config.toml
n_layer = 9
d_model = 512
n_experts = 64
experts_per_token = 3
d_expert = 128
d_shared_expert = 0
activation = "swiglu"
moe_layers = [3, 4, 5, 6, 7, 8]
router_score = "softmax"
normalize_top_k = true
routed_scale = 1.73
balance_loss = 0.00241
balance_bias = false
init_std_router = 0.0298
lr_router = 0.000518
n_head = 4
n_kv_head = 2
head_dim = 128
vocab_size = 5157
norm = "rmsnorm"
norm_place = "pre"
norm_eps = 1e-05
positions = "rope"
rope_base = 10000.0
rope_fraction = 1.0
qk_norm = true
attn_scale = 0.0884
tie_embeddings = false
parallel_block = false
init = "uniform"
init_std_qkv = 0.0198
init_std_o = 0.0
init_std_up = 0.0198
init_std_down = 0.0
optimizer = "soap_variant"
lr = 0.00278
lr_mult_qkv = 0.5
beta1 = 0.95
beta2 = 0.95
lr_head = 0.00609
warmup_steps = 50
schedule = "wsd"
decay_fraction = 1.0
decay_shape = "linear"
final_lr_fraction = 0.0
batch_tokens = 32768
seq_len = 1024
doc_mask = false
train_tokens = 372000000
steps = 11353
dataset = "wikipedia_en"
Below are experts of layer 6 (counted from 0) of a mixture-of-experts language model. Rows are named router (the router's row for the expert), down (a neuron's output weights, with its number) and show model dimensions 256-511. Each number is 128 + 24 x the weight over its row's rms, rounded and kept within 0 to 255. Numbers have three digits each.
After each expert's rows: a language model's description of what the expert responds to. This comes from a sample of Wikipedia text that the model never trained on.

# expert 63
router:135170110123144118089103165120088089109161118095138135075105139155135129130118123167180099131126130096100130134142140165110077140167160143107135124095103120156141097140116120160136143139134138146080110196164168158152123112088104076127137143132105099135135126133090116150144133111098110104116119101139148101147177119147132105111119129130129164110143133136167081140146171107133147101133124115169093093137127136143164140130129179124100107141098126107131130122136131132146140167169122121140147170172161093137101131127101104153154129120127082151091131171121075146076090145128138121130162096155157135124154141159165149137115151103131111151124117094134120076156125158087073115127112127108088128077120136089149095149120201142112125094125133093108140120111138122165106154152109
down0:117096161133127123161130079082154132122149153107134112167162144113121151155076140138136144127136126084104103155148126160157152138180127152127128096095088156172131123138136159118123160087126121166148124137134099131130164086132128104119137142113158157093112164149093095121101106123107125151141101130142138119126084150136130117139184154138144152187112086115161148096151141147113105146130116107108075149121135133088108119136124111120147102145137159095147103122110158128124096155100138080082098117122096124108139120123074103087117111143125129140135175150122139102125127103148102107139140141107139113073125114153112169160166141122114071130135125133107143099102118136141133109122150130094111085175164100152146104120096172106123125105108111105141127114122142107151117094183136
down1:104078133136097142089118089086185116116141117108154105094104157133155114071130105123196130111114102112121121139117119136130110104117142111152139097167134098116095124151132119123110168112156166094137124170143157127120094129110117147132117118130122137128117118084145196137149181097147117139158137143081114123127166137146134141101146146134112115132140136143157141178072133099150132133159145159132125137133128123152120149117127144165118113120147141154144163123157152127153137150141118116130135158171158108096096118156137127143127102132086151105153172138179148118200142140130171135134121132135137164100142143100141098112106156124140132144136183095103105160099099126116125139125103119127100147126112102103125111127059182139073108126125145131164146119106131128118139130123108
down2:139090157111113104144163103132097111143142157105129138155097119130106123166124120107125078101120097135110118090103129156162122112125153185140133155128125103135103120111127121138163146108122128131153124160105126121083112136124122095163125126147156131136166126157142103154129098106133147123144097168134141163103139109104115145105115107165153145147108132130092112109097128137136162129130201129150139160129168132128126092159132140134092129163165143109148099120121160157135113116139137133125144157153129114138127134126105136145160138162120134088103138094128158111124089148124126132138148128161132139076108128142094132155112030110112120118124166163131135132078129159113152105113099171130081079154161110137135114155154140131118124108116088106098141105151103128125158121157119
Description: Single letters and short pieces starting words or names, such as o in oval and overseas, y in Aberystwyth, sy, che, ac.

# expert 31
router:131134150153148162102175114135113156157140127156108117110144185168154157133094100178110136117147150169114107125107132090169126129135092107117165128159153118162122135153145095126170140160111094096108097091172121130127131189121106124117134148150159187092163130098107091123107156147125091115112120106112116118146128144127108126119111147087162116143130109075148160140173120099155151110143169099145134147136151155137144144142117131139130153099150143164151136109135116121123114135149145125127096121111140143121085121157157145116111116127102078125133156171102127146132137137133142135109144120135145155095142138110156150135170124094128080126131142127129105093117172138138102127159171110103134117126149139142073158095163149114082121114144110073147095125138116143123117114112123
down0:162134133094101138140134155158138123134094133125114154164088134139111121111135140129120133104134124124140169148115134165091139131120119151082113122125104095143134146156153151121127097138143148185133169121124097114086110093141131140102108129119121135104136168105165112131157146094158118100120105097135109212116171129143098130126100139112116115151083117122138166115114109092120221128153102121114132149111103127151123132156159154164089138064185129083157101158134128145157143130107136142109182098070117128134113174105146129134177154095131139137160126137173084139092105111169142125075125104139143149174065141165140143117124127142139140182133131156116102111131154191136139109122147164141141149140119120115165133089107079138129095109125131123096131107107107126096119127145144
down1:103176133165131112156110113102121134147126171181158109118088111115128134132138176140101118130111049115137133140106127119156124117110090152106157162134140084084129148099143155114153163128128120144125136099182189139109140164128120118113122141145144153129147118072116117122116103105162113144140083121146134164178139112140178149142125129146099172103164157104101081093154116093134125097131124158088152189086117147153134163086114144124130128114149142127129157138192101123106092162145133187114177107142140076140113145111127137138079137149138136096128109141130153140121085139122133178104169127133139138148119121109171128138131117112094149135129133189130085123065152127082121140137125151156135114109128160141088100144099132131169112127140118151108141137121132100121129098153109
down2:113092128115120169143158129180101162115156135152093124131112112155091108131080134117088127108140156139188088076104094141126094167132083099111144108127071095141125123113111130120136093145135152131127092152102157120110129171111124102131113104088135117131092109083088119111132142121133144144146156088157127175142141147149132108131169088115164143130081161142125130132118120115169078111127111182137156145141123178162109093121128135145126123150174139103154151146129131132126143144105119108143121079099134151119143066150145113134087151105172081201150103116123124148112158142135144102158122110114095117094092143146133167137142119123154154141100115132156141142130171117109120170128116110116108163165171114130111094139124160136139139124100101123125096130140109138126103161136137
Description: Final pieces of foreign personal surnames and given names, often in tennis or sports result lists, such as -ova, -ski, -ović, -ita.

# expert 42
router:118090098149112159150115123130128145140101075130137113126133148129153119148135115149173108120146169167128125107123104123151137120140111161163143125159080116109119086134144112101108149138164144158100127141193170170121104129123128136132130135150135157091107100136106116093189143136128071167125144102137101135100152129154172131131144138120129122116141110114092144105137149117119130087148136117144152192132107141118182160108150126099107120156096136114168127141129156135146117162153102105190134105087150112126141125114143120127139107155127154149095122137152144138082131149091129170133080120141118095124118174095159118123138133137085117159139105113126140134110091164079114135164125129178098140130131169138171145117136112129160103110130127125102164131181097151126129117098142
down0:148115143144137136105086130147094125157194123133139120129136130087108123107131137124105120122169113179121153189156131087148136128093163132133120126076176101129157154124119096095139116075107112111157159137110107073144134138166151130121122143139109144110127116141130139117129160098185161144130108129130116106141152138101148154113135147125132143131158149115141126168097144102125125150118088131129150076146135189127132109139113119060146135135119115133107151107109148164131084162141131170114115139099137125156131121084129126125116088174105086155133144124114131180171166118114148111106123125088135104110170097106141177115134098119089112116104114161086110103151150107195129126107158153099148122099103100108161124132089152101152112135117140106126158093089138107153101146128132
down1:104106120128137120146095101110098095123156138073141110128150176108124188144110131103141148103126052184100103128153110130136137147135125130124144117128166115123090121088109112123154076110121136118096147114124077098100146121125115170157162139114141118103135129119130096088099108081132143164095122102139097128173118134138140143110112119101074141111130163151143150133142128129120124131162131153117148096130116128124162103118098148125114142132122117126126145135150123133112123086086134116083080158133126150119092122112133135157101187129118162153134131143164113174159135106124105168095137197110117141113123134169124139139106146097145106128100120091142112146144106130174178100145107129081134134123192182163090132137106168131122091155159113107129129140139184102117127147134167
down2:144109086131124127145123156160118129120159176178125090174098144170157100175152138118155137168139147134150096150141150135152133127142137127086131120108114157154130138159112139112121119146129080139114148132139114100118134167128126123101120049123105125173091155144143167148144135160155173157115100169104131157127112131154097154095135137077117133127115125167160133131135123082128145105120127123153169130154164104135148129176150127129166137161155116156091159139153150110125133145145133108116160151132135120142108104062140123140130109091173126153119147145103167113103126116107123083133123126112161152170129129131109151170144130136140093129128140176128147111072140170123115168139117093124155169151149123112140110122115132112127147119154107143083149104161166137124120158086137
Description: Capital or lowercase b starting words like branch, bought, billed, Bass, plus equals signs ending headings and semicolons separating list items.

# expert 13
router:058122126099108122143097123118158099126102108127118108158116145193147110188156104117094180144103105092099146126133127149142111132143129088109157144099123121134079145134132172106149098126099069099162114153105134136119103135135106139078137151128128130114172111085145100136126118118131128143112100116145141133114139139131094107143108163147110082131120103146125109106161121131146121119113107135098101086134149116129163183141128129139139160075170119137116126142106123125122144137099123184167178162160125129112139148115127119131110166105148146125098095143102122120109124110113118091149114153124103151173131148127126117125091092125125130117087172155143104133117121147117123083105137101155177079126112129113136139122151122112142117115124112123187117152102122095125150158101168
down0:143122161122168156155123116129106097125092129112112132089142142129117097102150117120097126159090137155101118120108170137124149109117122163114131110077119093137133124142132113080139165103064140122141141145139125113134115172113158112146118136159158067130154091121102141105143094098093140156117110138136161146090106144144145116143153111155126142121079095170104097089138148110128117152150142155064104078137145163128128110119116114135161118133164115128136079148186120145135145136137114120103146082155155106096107218125102113169169118115118121094107124127126127091118143189099097151106134118071139133105111121124147146111144109172123161110120157149122167155124126122138121170079131115122135126121139162158058103117115147101078100126156118101123118129144179125172132114130152
down1:094168175144100124114115144149110113152119149101156159114157094100147120136097099116170170131142085138150127106122105127098123074137128127137093091121125112114124113136133117169152124142133129134125191109089110136119134124175116128123114151122129152107148117088108103141117112107177100143116091106091114103121152089136105168100117124117142114080104135113086088162118138161116125123117129130108103135136110152096090136107121194119120102155144137143087076150128111141130145140115145125119163165163132141148102129155137186130116105169118121137123098111140091178143152135125109143103071089091107169134135112132075154113126129118087112145125109126162098138129111178151150105145178114114123103131171149091122167165089083123145164157095137124089158122150128119139104126126160
down2:155113149153133140131097072123130129081095148077107116084126136100114103117132178139074114071119139131123147142142120136090150088122118104175135128114093089095154123117135127097117132164108160118170098133108137128123071119127105160120122138098149160149147139078103102124146114149172131132111125095105171130114137116130170109144099133113097153150149122068103128121147071138129156117125148131120129133122144164129121134151123151112180118149159100162114117079108129109123099125121089145116112113119112125141173130176155167099109142151109112139117136107155085113117184116083119145150100141124118140120122113138124135133110118146164154138174126149147172152134128094133097117113162159139142061134116117122109117122104139134149077175155138117112108148165139125087135131102127
Description: Time and discourse adverbs (then, later, again, However), time nouns (year, season, times), and word-final pieces like -ively, -ion, -ay.

# expert 52
router:147145154139129162111101154117109100134172155175170128156147124190152124132104156145112157118155098156103142107161098139135129128159089156108141118130154126107127091145137142099135131152153160118132110129117111125168179118169151117112153098140169155125069127087130129131119149086164132128146107090128151110155125142126093126156150121154112108114113102154108118172107125097144096131145094099107101154115180113165141107121090091136122062142138167113163116106129144121120108104172143095144134089125147142155146182121142154146155097104142146130147107165176136129086167109150143167111101156082092129121135141149120139118134140183159150143129092146130114126144086144100131125126092165186147143123122104105089137135096088095142117114167109126156180158078124132134133135090113
down0:143169083139145123139149154144143153134134148168090112101136128101119124138163125070186121137148134128176144142150131105076098131138126141132059138160141109129120127118079132143131128128107125086122118145120166143178128113083116119130094098153112142138124144096113135127145143098107120107116100115150082183111116141137140055117106123132149143137137158137136141079085146139173130131154118134127138110094088166128102127115123119150196077114121131107137110130155155125119110090130087116101144131100135123101112161195147118137111100100137186103137157137142124137133106123130140145115139141143104107100146109101125115122120138141126114142140144093117143146115138119099069137161120146117142140178134116107111105117139103124126172184161120143119144125133145102162132117130125
down1:129160092088107173113132100118161119101117143116115134129125188103162102135119148109167108134132143113138142131121158129155117089124119131156134170113108131138117122149071121132116121118139113100126116125125109141131096147113134089119124140129121136110115123162121131155109152127088089107128121158107115143092132111137190131162138130114160121113124157113169117141120105126139113145169173101101123128115143106169109149136125123119140108100106134126124148157193136109089111109127129152085176079145150146111152195143124120112140110112147158135155136131142118137088119113086107132125164154138165120078125145134105114066155128147095139139138077159131171142124176135083141144130144133135109151152125126122155166129118129138122105144128165108112156123075122111156132097142167
down2:092151181102147088135125114146163131143160125151141085108087096120129144081095102103112138128126139111144146104145143167165136110126093105096117123149126110128150093115127093129109142153111161125101190141117112142135096145119099096132149135119135115098158113088137081203113154111128123103099128115130151155088113166079156105095134071113116145092116102163110108102138126115105111093150136152142088159122123124134100173117129124151134146145159114143121124128143180159090124171142163163147120156124140108087123148098119129147123143118132109121110128131143138148132119156137158131152123100135102111112129116082124113155155116147172107141106160112156121151137133145157178145157108113130155093147127100107064122111146136156108096123107140132147095133151113125144119128117118
Description: Stem pieces of abstract or technical words before suffixes like -ity, -ation, -ed: prox(im)ity, opp(ort)unity, determ(ined), collabor(ation), design.

# expert 41
router:113143132131064125137104110080102131120133088130144151123155121118120136156108149114092106128114117144098163127128140140118160171115141092130125097096139139133093076091161134143099137151065137147127126171130117094095151101103126117116126119149149114139093102139107147120128090140114115141161108087133177130097150151165094098166100131105156097123122135127105129143106087169148129126090113140107100089149102140120118147116153175106110179131118141150168137127101140117084172130087136135120135140094102127147156151120171124138121111140139121157094113105108094097167119115122099125120078095137152144158109145152090085113079141153114080143106137105096103098153102143137099150128145134091100107119146121102159129150119135121144112132119160140163174108089120100071090151135123
down0:120129097120135126152148083100102100115112103141148165176123116116082163164133105087119112111112132146084104136084137144143099091130110101127137118157144144128129121119116120146129126103083118138136174139144178112134134157127113111105071125132108111134131168123126116132131131137090105137162122115156095100162117120144087150111121091170145119128168082155130125111172120128144115092131124115101123139137134150114111110106115098126148150090137105161176060122118086139118145134063147125108143115122141124113152090129105159105161132142153144081094136139139162134152107092141135162118149168163147139087119124126128150108126142126136178131103122119141140112138144139136104117099084118168124069130160101147107143087129172176135156088091128127124175111142107079147078142120088
down1:167110168099091126187151130086050127146120130109118158122099074119113065119141139158107115147161160107115130153130155122087115176110124151145137087086144115158118147098126133103110143081123126158123129151113095107136137120118082110145115133124111152130136130130123135112081125077126127149126118106134104115122116157161127133117114109127148087161136120134112117152102088110141111113120122104166154090165146072124133097129124139109139112130113113094126121121161098150118167119127140105160120184093145140107132138129156161164126134148150133129150146122130139107141100134143128126121116120129110113150123121127070117123099105145086118187130112122142148102107145135142152124084133085102128157164126158092151094159159131118125132145110113137168159122146088098119130097135094
down2:134147100170139125080139130100129139156115081126122132158157125098120151112129125124187113163109124112099112144106103167126102111111173123167138104137110073143146138155119122152144159110149134134148107121137163154119144146087105130145146130114157134151138093119146113154134153132123137129121125128142131132125043129077117167117111117097146132120154113134115104112118142093134105146125146147116138160132130185109132175138166138166124165160140128159156095119149115145129147101132122167140127208153140079100110118123146099129137084151111123116113095145160111120121126126132133105164099131115158136127095091099129179148133129141108123168159103107126101114112085091109126104147136154113147123112147097139087113134153136108135093155105180137126155112128084112075121115156115
Description: Forms of be and auxiliaries in running prose, usually after it or which: is, was, are, would, been, has.

# expert 18
router:126104160120086153119142166139110128132123108147084123122120139099136106151108096118112180121103145132107147144092094150146133145086099103085112104150113105107109128113134111121135127144132169154172151096117100128113067147105153144124137113139102137131162167157101134119122143145116135090145174185148096142136170133130124065160101107104109112104143103118123183138129152127088158094117148128130123139110122096146136146152104108130194122095081154115105107105136167104154157127144112109162161170122109140125130130098132111147139144116099117139121135150109178160113080102092132147086142103122131197145141123138178137144167134135147116113106091108113095097099137138088151119098173152126155120078101151097109098127111128118104117118099089104125126143146149112097142115133108
down0:128108145136140126132096111104140108123172140142108129123130125148149126117153136127121134146109163146157106108151144132154134089155148128125157163106134157144146129145128099131088129116123158100147118149123135114178133127094157133158113129113149126167145098074184108130124095142119104140139115174134157151127104137143133108077121161101110143100105143135155151153113115136093108153076129213104146100123137131122112152136114126144053130115180182169085151166104129112089122155113115126126124126126113137131108168157135123147178122171132125102110125122133098167159156135089119144129136127148140140149164112086134087108134115128077098112114108098170106109149160157108108092104155130125138153118116101112173131107162081096117165134131143130125111134155134185121161151144132
down1:151141128140114153077137137129158148103091120159131104147108148170138058120122126136102104157124159147124095127107113161125102126143129135121142091122101169139142085118124141105103151155127097127124119143150100129115105126071093133128160088121087104131077092118146136126123154143140146142160125145129108135116144120139099154141164130117162149141081137152120097109139145178170104143128127143113104102112114121164109101143128113115112120112111116168149099104103097070096126140115115131092127123115116143146153124125138125140157128100115101130125165086166147155136105124074103123143159133100094143133120155079090138164136097126087092126124130169161129149123138135143131158141128107157096126084164147105172107128147157160087129115161121170097132141138147116114098168156164
down2:133076177136176130109128110092155151162139114125115069121129135126167130122153134116122120155133153160161115139104152127138119169144102142107116135142125134129088094112132189097129127133132108117118137093113096087083135137086135115147115111098137177153155158116173136117151135078110125091162126128139142074180108140137158123169141105117152114130138120152147085127170168163140111150096120112143110104082128156122124136098145149172091153105163132129127132138105109162158126149122124137164086174105129165096126143137119173077112164141145098076121162135107109122115150123130146150098124111093104108117110139107124118157130159099153138129144149179123185141148115118117102127136124097124145137138076117134114118144128123138130134170147134127102095108101142145170115096143108
Description: Digits, units and closing brackets in measurements and statistics, such as km^{2}, kN, lbf, million, 288.24, table values.

# expert 6
router:144148131133138125178114150168150141098141110128081138124173147157151118157174117143132150123161125124098156097108108179094112095114147130141142155122107140115138139127098119136162115174165089122115134179143114152135161104097091097134142139126138103079119153188101119133143126121130168151151151137108101145126104165109140134137127154165125119120080098124157150100092151146125126135148128172110172120146144175128131128145108141090178106172136152108121124147132152125107102138174101104108065115133097181121110142084099135106095091140145122114100111112147147136101150124145129119107168115144144104136112136129151113173120137142146148113093112106114128141144163154124132152129144137118113153133116100097103098149102151143161116145118128122144119147110170111128160116140103
down0:156144069177131121135137098119166115126069127165131129159153118155112134127057127131117063101125152174120117100181145113102097116120161096147168103137155144122107106089163149150147149081086144148151088118123082109139135087130119110151083118123082125128126118159128123119146107147143144125096129158161149089112135120138114134137142168149135125172158132112121112118154134115146087115112139136169148140130141139164141149093130116151128135129126134131170171136117135141124095105148143138160118120136079112161132115095130104095086122098170123105094128131193082131142118168110122156153163128116153138151103131137122118112070147112107131126177114082132131167121120142133138151186153129123086126095131156163117086136106136118095117172125177137141107148152122158142134139155145
down1:153098110107125176135121147133130103143155099121134121100139128122118106157117118117122134103134105120113119140121121128130103130129103150125117127158131115169167143094129150129127198135152110111126152140108110149083162143077138127094126143118095131147148140141098180129101099123149137136098118127126135136165110152085148107103125097070096124078095164117133084126150112111123133173139163135078102164171137138101143117151113098168138154147149141120132109140147164140093134124118106105149132148110097124166150160131129095139146127117163121083143096122188106114103167106098103135142149150118142105126161119104113132108054125141130156113102093132120102085108153123145143102125098117131134150160146122156125156132125148067140090150099142079154164100089121114133127111103171
down2:110169147166158132088123120074101128173134123165106150120137129142159155120146108112162163105172102123151155097131157100085125080094130150128151145128131139143131106106118145129113152133132121142095145149094185137135110118133145118136123133145136088129120121106143099095135119108111117123141151157128118144114119149095141125099133171148110141094134109122118132135125147123124144170138122096126105150119118196149186140113106158116127165112168118144137097136132104094132088147146099158130125161184130137105126140080144122107110139137107154106131122169115137130144130134209172127140132124160150126075128154156142100135093136112142106159142152124108124119115089135138152135169126071165098123151122117086124103147117123089144100137176178131102148137083153188140110111126140
Description: Word-initial or mid-word fragments of Latin-derived words such as comp, rec, pl, exp, ic, c, before suffixes like -ation, -ated.

# expert 22
router:092119155109114112131139119138133114152094130107147140146121113124197124168144105164120149160121152115138101102125126121151168134112160182116136158132128131126093117107129145143109153124113153129142102156149105131137146092081130134099116157135129166167135126159105131084130118081093110133140105131118112143155120136174152124088136175164129113078114111133165140169141108142138134152120116127141095120142125133104168129155091130126132143121148113140125126109154133090106126116127146130085159120116111139146126104138163121128088144118169132142078134155107096088144108129073110099136121092156146191150099129115131116185154183150144061144152128082115152107163146093153113141162150078133119124133082088148144114113141133147143089132129174089168146115125100088108111147131169
down0:115124117155119142083099138159170121139151123134125144138153116198105108110177120153144123115119106128100063163066146089132144108151135113129104166150120168117139129115107108121135135127116138141144109196125129128132128124124144095130149139119122144118144116162153145146152107127129153094117151119115116131141111122113123074075139128176115152147119112161129164128126170124135152132177118115139114086129163090099115177120083100124128155151119141123144132106132127143115110122099092089065145151118138085157137134176082108126122118136170095120126106142102137129123163118114110123137175149101150151151155096111132102164117123151132124072119144153155116137092107134124131156166134138130181141148080096079105111088115146132115157113101122120149124126157103100103117108123128
down1:108107087132104137140133111122103093130178162102050134086138183071146114190113129106123094141131128113125073178111118151115105130141136138134108095130133150091094164129172120107110130099079143156138096121195138123133187145117131113107123124114178121121075137115170095127101090152127109093145149104098125131136122100130079132111117133131148088123108103121121132109122137140115101122139096153142100100100135130103102094136129101101132181163121140123125137098126147126106163130100129149112148144109123106166102092129134123107125178103138134131115165119159165143142136133116072115150146097146127126081106106148132156120116137108154130145187126158121142138115093118148153146139119076121125141132134148141115138146074136105123145125144111175113146149076126108124094100121116
down2:174115120081148122106096118120144122136157110129132133128132129105142131113131114106135126144097143176121090121105136125083114143145209192148140145065139128172141114156135114119142180098146138146093129111145111123135104191158106093108124129143186120103148110104147106153154142129102172133127123169149139123099110129167142082117097123128124165148128124102161115145082117124128170140111113124129121096108163109109137121140127175088119142159161139124108168113086101119114092128158135150119136164148156127143114152140103141137114149108122112167143102109149131191143113132119128135123159153129105110144095133124123131171196128091102165136159195119118120089135084116156131126053120118114182136130174128121119146120123174133162098157129110136129180121113124130127143137134102
Description: Pronouns, auxiliaries and quantifiers opening or continuing a clause: he, was, had, were, those, people, having, often in biographies and census statistics.

# expert 61
router:137107097073139122141105106153148154094137160150120136174097136167164178110152146135119080136182138134107102124119133122149151162154128137140091096107109118145137117133136113093142153115151150129088134128153110101130136154128120106122134106089144140152148149107127145149133163149094158115107119093119118141089120126161123111157129196102111138095109148097145111109187104163079166130111156087132103147121142121156113139134122149160138153135123145081100101154106128111150101161122072132112116106114148133125137114125111145176085113167074100158152150123127130149103172134119091140138160130100140094102183124154105121089115142149129116114111125131103133152139099153101154157111156143139061151118091143161116141161112123159159167123120100122101067099131164116116106124110162
down0:171115142103089115142108147095097076144086136165135120125143138134126139090127133073133156080114154118173119145132140145122106145056141173131152119131124084111132095119109148142150111101106142136104135098173105141165119121123117146171140166143129147126174121132107117142144144132138134156157135137139159124076162160095124115094136128169151141124171128161141153105126139135098162125097165118134120116133101147136155118107130176131129126052102124121102122106147113134122099112144152132128143095139132149113130129123136144116128144136108121131122137151064098129111086120147116157121106125117092153114128076145121143135128102163143142153134109135171152066109124107119150145143106123114104132151164142138134138098133113080167102144113089123150157145141138136127191111086093
down1:092123096140122144140134124098072146121165134173159106169145105167129100167159145125135128118124170128109105132139104087102116139120137173106148126115138106140124078109104139114144094106160125101118119096171162078143129136127147099151148188134123098085153121108159122120114114132142127132133149154144132135170115146137131180102088133102104136160111123115137057183079123099119114152125105156133155101157134092142133121146117082113115113096169131107138103082111143164135134114143112116131131128129130144161096131160123118183102116115155147123089129130095099180135099117133072126142098198169116129132089158140103104129166126115144124076142101182141108092124123137094118109098093113142095104124156077110091068151136150100137137114120117108139114170084114133113096097150125
down2:105125080114118134138136123102161095099104121158145144153127118132158123136164152121116156104128148123134140087137080093098156165156075171136104146140157132118118163109064102155114119105139142094170125152130126095084141139091158155130135138138089116099146124102139127122156133108110112161181141160120137106098103087112159145124118117134096121125088070146125098156152140141115108126133102125137148105158084128126102106162109128126140127129158102103139107119103128123139160148098183137141105170137105160145162109120099134154138136107126126133177102113114160183162144130125119132097083125106110114149136137130143146116120118164098126124152137157096112118088107138109142144132147108123170130093127139139173127128139139115114127130142145137171110098125123145109162124087128
Description: Pipes opening new table rows after line breaks in sports results and election tables, plus capital M, Mr, hyphens and equals signs.

# expert 16
router:141120106093110143152161167127129123138105146141136124110150146132119135145123125096120128125127139143128128124173123095101114125140130148128189136128147128114132131130162117153132121112128151125129096100113128173126159107138146166146131106123127161140149138107134147142157088119137134106119125145107105147130115113110146073159138088169180142128082127118111119102103117110114103097106111135106148126181157112105056089124111130101112111107166123120055116131144130123157125104117127137092112122144085109123133123119086119120091163159150164148153144142094110097100157176120116131084171171094111145142114126112127132080154104113138133116167084108153143157131123122147138150093109162174127145110135108076124184131124111074148150170118125145097136091106134156114144133108110
down0:184129149116148159173125191135149115110167163139145107154104157098121167137150134114122139102128145121141157155088132110143133078125128144115159108152142171118150157111120107184077116147152137128143151118140127088154133106163166138110148150131135139126106139133122137103143127150090100170128109126100116103111123098174096155103102095158108165095097085159145100117127111128131108116131101075133143124139139108147110115111128108126125161117122086143142082131112068114116132157119107097105135122112100121090110159100178089165146123142097133157130126135124122104140086141081111074118131142109128150120103136132096092136144191093149129123150123176141128130123118103135139157107116125101173168120104089110127149130109110134129142123175116125124064123111103147112154125161107
down1:145130141126128125136119135175137170135096095145079135083156088161142103136123142111153120126102121101153149157146139110138127101143118124109116123087132096078140102105109101090125142088119143116131151080128129134126111131079116111139129150144135110162183118134140132163153149155142111144126122142119127109137158200128092145136148116163116127085111102130166116144134112123108165140176134127138115130109131114142153127143147129152152153094127117136142142135120103107147169067104123123134131098141142111128105129179135133176134088110108145145109122130116150162123111099104119112142127106169145167148134146116131135114147084163142137115126111106133157138165094127151103109148128102168081090058134139091155138166148156173123119129186148129088070125101167111129131154128132
down2:118107136150110166113132123195119179152128131073125159138103136126121129113125139126115107101167123114116110131162118162104135119176142102146114136148121137163122149113122106102116071104152128146148134126098142103138149156103112112112143105149137154108136101109089108182146140127121127115126142130081152135127104094163156127140154168093124133132121099081143164110128087113133096119172088136157071115176118146109140145134142127192169151107129149126170092147092159159087100120095121116172156111169157095134129118108109113058133110110155101124159117136150116091137121139099136099134160117146110114056160127160130165110102122090124089114114134161188130131129124138117159163166130109130128114104110097110113110101129119139129130123116119096126113114068098149130165110128094
Description: First piece of a word split into fragments, often after a hyphen or "the", mostly d/l/g: anti-d(iscrimination), Astro-d(ome), l(iberation), def(ined).

# expert 43
router:129144105090109143118075109141094134137111110161127114092133137082097124140139143117103099171101158144123103135127132067130144102102097109177107142117114131131116077147078082139120113108157120110118119147123087157126173114085113110174096161144163158153131123126102122129130157166165101122155112103135169109094136132132129137132123166095113138145129160129127159140120121162158119120130155128120143139142103158103114114146137172133115146108134121139122145105165109142106163131109155137156102117112131110144121155132098109120136114147128098126118162134150096143115156123115161158142101165070139086157150135126097104122148164127124155119126122169137150115094124114138095123139171170132146129153110145140122171165096164105152156153127108156159162143140150097153112147107125
down0:135101101088163112127092164124141163138126153094120100148170128118133118106098138137080104160156112139162106089097140156107154135139137073105163132169146155102122116091140144129112138114079115145053137099115122145150127146109129120096116110138135121120115083095133149110100137138096200126106130082104162085159111173096112126138127147120160120117107126134097145126099138142110149126150145139132111116119158155143107120148123092117096136137114124104146162088128125106097107158118144084111180122159139179143154067125135105124128134134174121142119088113082115136143108123112124142132133118065099115101142139115088129129125137107105139133122101110125135108140151131103150164104111157128111106118149133141099105114118129134133173084175121129164113152149060137102117145137131
down1:117110123167105106133157088144130096101113132122145112155124105149143154124105099127122137118128146171129171092150177089109127152148103158089156167105091154112155146135110163131140137065121142120144066109142121086113135173118169159142137172160130125132143141134121125146108124169144139103149114111123119122153106145125106144131127126130131132117133138131142147162164137116093118154151115093139113085157126118143114123142129127108137109106138127146175132122121154148163133075116063108145128087143078107161096154159128142185158125111101128120138104123142145155179154108128112130114180125172128123112110132142076149115105115148123149162122150080096109151117149181087134093125141113148108123149087124110117136145115067093159130132162127124123072129181154134095150122113110
down2:101143142090122137093134109069134112123129118137113077155109153153110173100117162123164124148149126134168126108120160126085139110112127093112113120135120144152128114107168105140117110122130109112122142201105089115123086118146138099107145119112144105148170148135144141127122147127161108152178105098094090130101116144134129127123094124077157095188133101164163121134156137106116091130157076107101149124121139136123151094160122096128129148129174114121096121155154147103121124063136100132137141123119104131133133159154108120135082126151141131146136161149097127117139171100126139119087136118130155115181100117119151115136144122133127125146162139113101126117102106093119131100128127120079121091124200122114114136154157110134108108142129134117147145121076108140094129151106142
Description: Pipe separators between cells inside wiki tables of sports standings, results and statistics, plus semicolons and table divider rows.

# expert 33
router:108147136131124102157109106146111133139123115092138131142172093161131105080140160173147110130180109140153111112170108154132148082105160096130108176105119155100103095128121160113173129133109127119134107065148129107128130121117165090158088137177137160122162125141115116118139125134116110182094098128138140123108128146166112088130133090137108138073114129150117136119145096128155158125084121145121115134151162130156107112108132135149102098134126142117151129153117112081092135081164165109129120178144157101089148086110161139106156125099152146114111114106126141129151121132136101150187104110152153122122138103126125168090112115127119134157144112131113150137134115149147149156136106125134104136167172130120146108109125136156112117102101101107112105079149136114156124137130102
down1:170120189096109168096101137130097115141134135180105116137112093174120137119136100125121078127112111166103079120108132153145099148146114135135166108078085136123104084120146122103127126121085124126121158139094123098111161135132089083116114177120171131127152087146105116136144124133119120162147132153118101167167164075145131113143116098088151113119118133120175106143111150094140132129110125140138113137108169112116173132125107104190129087097131114134162146090108140170096122135172111140141087148132078111142133134128087158141132160116115118146089167141094124109176114147100169141108090114134100168158151178100088121157090096133135118168136176099111132098123118142111140122144125125098136122124175097129109104125133127143131121127139108126126093117150168096109152121123128
down2:125099119152165121079133107100158095107134114116116110123159117160157119084146175120115132151123114108129107124085091156157130124134112131126107122101117139153113087138103131105155118125151156144135140126111112095155107135131096084131068161111126151162165175154146168106141127135137106151121109157160092158145091144096174118169074123136122161126135138147163134076123133120127114163092168118146161103097118106127110160153126113119145161139103135149137113113109116123138149110163118138147122122123129117154143125108084112142144098185139115133164107130122123116135108129130108135161145127109160115142162107147103161124110086095118114135129133146142098084130112133133147114150113150089121126153133094079132139145115085122099063131130119075123129109108130162122095157096141
down3:107144082157102163129141178144145150086100122120117068125126094137100128133127149103095174152146099119112082124129117131153150115135133126113091107118138102088130113089101138151167143151102131087112137155119111160126160159109125139160132095132092136137088128108137105092141208112147136086121120125133104132109164146123091163167128124157105141120137152131074177134103132124094161138128119106091155112127133121149103147145134097130130129126101132110134106106137120144103112163144148125140157159105153092127164078095129138186179114119105113117107125149134114106134091133171137081136128127141124155148098124148097124115129163114138131112083135152132175108093080122153157096146091116116135158147107105134133109118077167095107145092128136100100110144172109140135103126134105
Description: Colons after infobox labels and IDs, the letter k or ik inside words like Sykes and viking, and the word not.